Below are experts of layer 4 (counted from 0) of a mixture-of-experts language model. Rows are named router (the router's row for the expert), up (a neuron's input weights, with its number), down (a neuron's output weights, with its number) and show model dimensions 0-47. Each number is 200 + 30 x the weight over its row's rms, rounded and kept within 0 to 999.
After each expert's rows: a language model's description of what the expert responds to; "gets" lists some tokens that make up at least twice as much of what it gets as of all text. This comes from a sample of Wikipedia text that the model never trained on. Tokens count by the router's weight.

# expert 22
router,234,246,221,176,243,185,218,209,179,140,183,195,274,193,190,209,208,232,200,185,223,204,216,190,192,175,229,182,187,204,186,179,245,206,192,180,174,245,176,207,226,252,189,244,182,225,220,202
up20,185,205,200,229,233,226,170,195,177,195,248,227,134,176,205,207,167,198,208,162,240,157,194,150,197,181,209,181,207,147,227,246,175,217,203,195,144,256,230,203,227,248,193,201,238,176,236,217
down20,166,153,175,220,213,143,218,167,166,153,155,170,180,230,227,200,188,199,211,180,273,177,180,199,216,233,189,218,214,201,208,177,200,174,201,180,167,169,169,243,191,180,196,212,200,227,158,261
Description: Sentence-final periods, paragraph line breaks and wiki heading markers like == and ===, including table ends followed by a new section.
gets: "\n", ".\n\n", ".", "\n\n", "==", ")\n"

# expert 21
router,200,206,173,201,231,157,191,232,171,119,195,195,209,229,246,198,160,220,211,177,158,240,221,162,197,157,178,222,209,185,156,176,179,209,191,201,161,216,183,208,269,245,237,249,213,242,128,188
up0,179,186,229,147,255,200,124,207,159,197,172,183,231,184,233,156,205,196,165,176,208,197,201,213,200,162,150,158,194,161,242,196,183,178,182,249,207,248,192,221,231,222,212,176,227,191,203,260
down0,174,167,218,158,158,260,226,198,199,202,279,164,232,201,256,189,200,187,151,197,204,180,183,261,231,158,190,190,175,220,211,217,165,244,180,174,214,240,241,220,204,166,170,199,167,216,160,211
Description: Middle syllables of Latinate words after prefixes like cont, comp, diss, subs, e.g. dissatisfied, subsidiaries, dramatically, limited.
gets: "it", "at", "r", "ur", "ic", "al"

# expert 10
router,254,234,145,257,219,173,219,193,182,196,204,125,229,174,179,183,166,189,174,172,196,213,191,224,172,179,194,177,227,189,173,211,217,200,278,243,179,208,172,165,178,243,182,166,168,228,223,184
up20,221,155,224,191,197,232,230,217,197,239,221,192,212,228,224,171,211,253,198,201,203,193,253,220,158,184,159,196,188,183,180,115,221,213,144,179,202,220,172,215,180,223,189,145,139,208,261,270
down20,230,194,150,157,178,163,166,187,161,216,198,193,236,223,188,215,173,181,172,235,221,186,206,177,231,176,247,209,158,186,208,247,191,199,234,222,147,225,207,153,240,235,286,202,220,214,179,174
Description: Commas and subordinating conjunctions that link clauses, such as when, while, because, although, and commas after introductory words like Meanwhile.
gets: ",", " –", " that", "),", " when", ":"

# expert 4
router,203,171,203,170,189,162,212,186,200,184,232,212,197,171,203,252,188,259,210,188,198,208,213,174,151,172,230,167,159,203,165,189,235,238,179,211,206,184,178,187,232,178,234,220,179,266,213,208
up4,240,262,192,251,200,182,226,203,161,159,208,232,176,221,167,225,216,170,157,223,213,160,229,187,177,206,240,191,178,191,174,186,226,209,165,168,193,183,200,205,163,204,219,171,153,220,241,177
down4,237,153,241,98,179,227,172,187,238,204,246,203,201,160,201,199,161,211,255,222,271,220,203,198,188,120,149,213,197,206,196,223,223,247,170,193,190,236,175,217,225,205,223,192,216,163,190,262
Description: Pipe separators and row ends inside Markdown tables, plus divider rows, with some sentence-initial In and stray infobox symbols.
gets: " |\n", " |", ";", " In", "In", "|---|---|---|---"

# expert 6
router,212,173,184,171,192,211,183,147,206,188,183,198,208,172,202,181,222,241,207,209,173,190,238,173,198,167,221,169,245,208,208,200,200,224,188,229,198,192,163,182,197,256,233,238,177,243,201,203
up20,222,222,222,233,142,222,189,169,172,192,178,221,121,187,155,179,203,215,187,140,223,189,240,187,191,234,147,173,180,210,206,258,165,256,242,205,166,203,195,218,222,192,236,210,238,203,139,230
down20,204,195,209,165,193,214,158,179,187,213,207,179,219,233,183,157,184,184,233,151,211,202,219,219,224,207,131,178,221,171,193,181,189,167,245,195,246,268,186,207,205,153,207,165,192,176,115,273
Description: Opening and closing parentheses, semicolons, pipes and quote marks in lists, tables and filmographies, e.g. (2014), Carly Pearce;, W 35–17 |.
gets: " (", ")", ";", " |", "\"", ":"

# expert 19
router,264,228,182,263,181,165,240,181,135,169,198,184,185,177,218,189,185,191,214,192,241,257,212,195,175,225,194,204,156,134,180,237,179,219,198,187,202,221,155,201,203,242,218,212,152,250,154,181
up0,231,252,180,183,237,210,228,200,242,184,161,169,227,203,152,194,211,141,184,219,219,162,172,221,187,183,225,184,179,173,152,251,268,171,193,183,210,180,151,196,213,248,197,194,221,219,184,242
down0,171,158,184,217,209,184,198,192,193,206,170,188,153,163,227,131,269,151,228,216,227,251,207,229,217,179,169,172,186,204,188,227,192,234,204,239,215,242,218,180,212,206,138,175,191,212,221,269
Description: Letter pieces inside transliterated Arabic, Persian, Indian or Somali names, such as h in Sudhanshu, u in Shughur, ah in Bahauddin.
gets: "u", "h", "a", "i", "b", "ah"

# expert 28
router,249,239,159,165,246,173,142,217,210,185,211,221,193,199,191,184,196,190,250,165,154,205,150,237,186,129,208,188,209,167,163,152,227,194,240,188,201,190,213,188,192,200,190,242,187,277,208,152
up20,258,220,144,208,202,211,267,219,170,195,165,137,261,183,266,220,199,247,244,192,198,192,215,172,148,195,211,195,194,203,197,166,238,156,184,178,135,116,213,186,182,227,201,221,209,239,187,200
down20,182,196,200,194,214,176,237,155,153,178,236,201,212,122,214,199,152,187,236,222,242,227,196,211,255,159,188,193,268,224,209,195,202,172,163,173,193,233,152,173,224,195,203,237,210,209,221,184
Description: Middle syllables of English place and personal names, such as ep in Poughkeepsie, ter in Kettering, kin in Atkinson, plus well and there.
gets: "le", "ter", "s", "20", "n", "os"

# expert 14
router,221,229,189,246,228,170,241,187,169,208,172,209,265,135,195,188,199,171,199,171,192,185,219,206,203,206,269,215,231,198,197,210,182,188,232,231,219,186,187,150,194,255,242,191,199,217,193,171
up24,168,232,161,152,217,196,226,160,209,200,241,187,222,203,227,195,253,222,167,156,187,187,155,224,230,221,169,222,193,143,213,217,195,195,230,245,209,204,206,168,180,207,224,211,236,246,241,195
down24,200,180,268,216,174,192,194,246,233,194,240,186,220,194,227,178,129,169,223,178,208,214,210,224,192,194,181,246,159,202,252,184,188,180,144,208,171,249,159,255,200,201,204,207,260,176,229,194
Description: Pipe characters starting table cells or rows and hyphens or quotes beginning list lines, as in results tables, election tables, bibliographies.
gets: " |", "|", "-", " \"", " -", ":"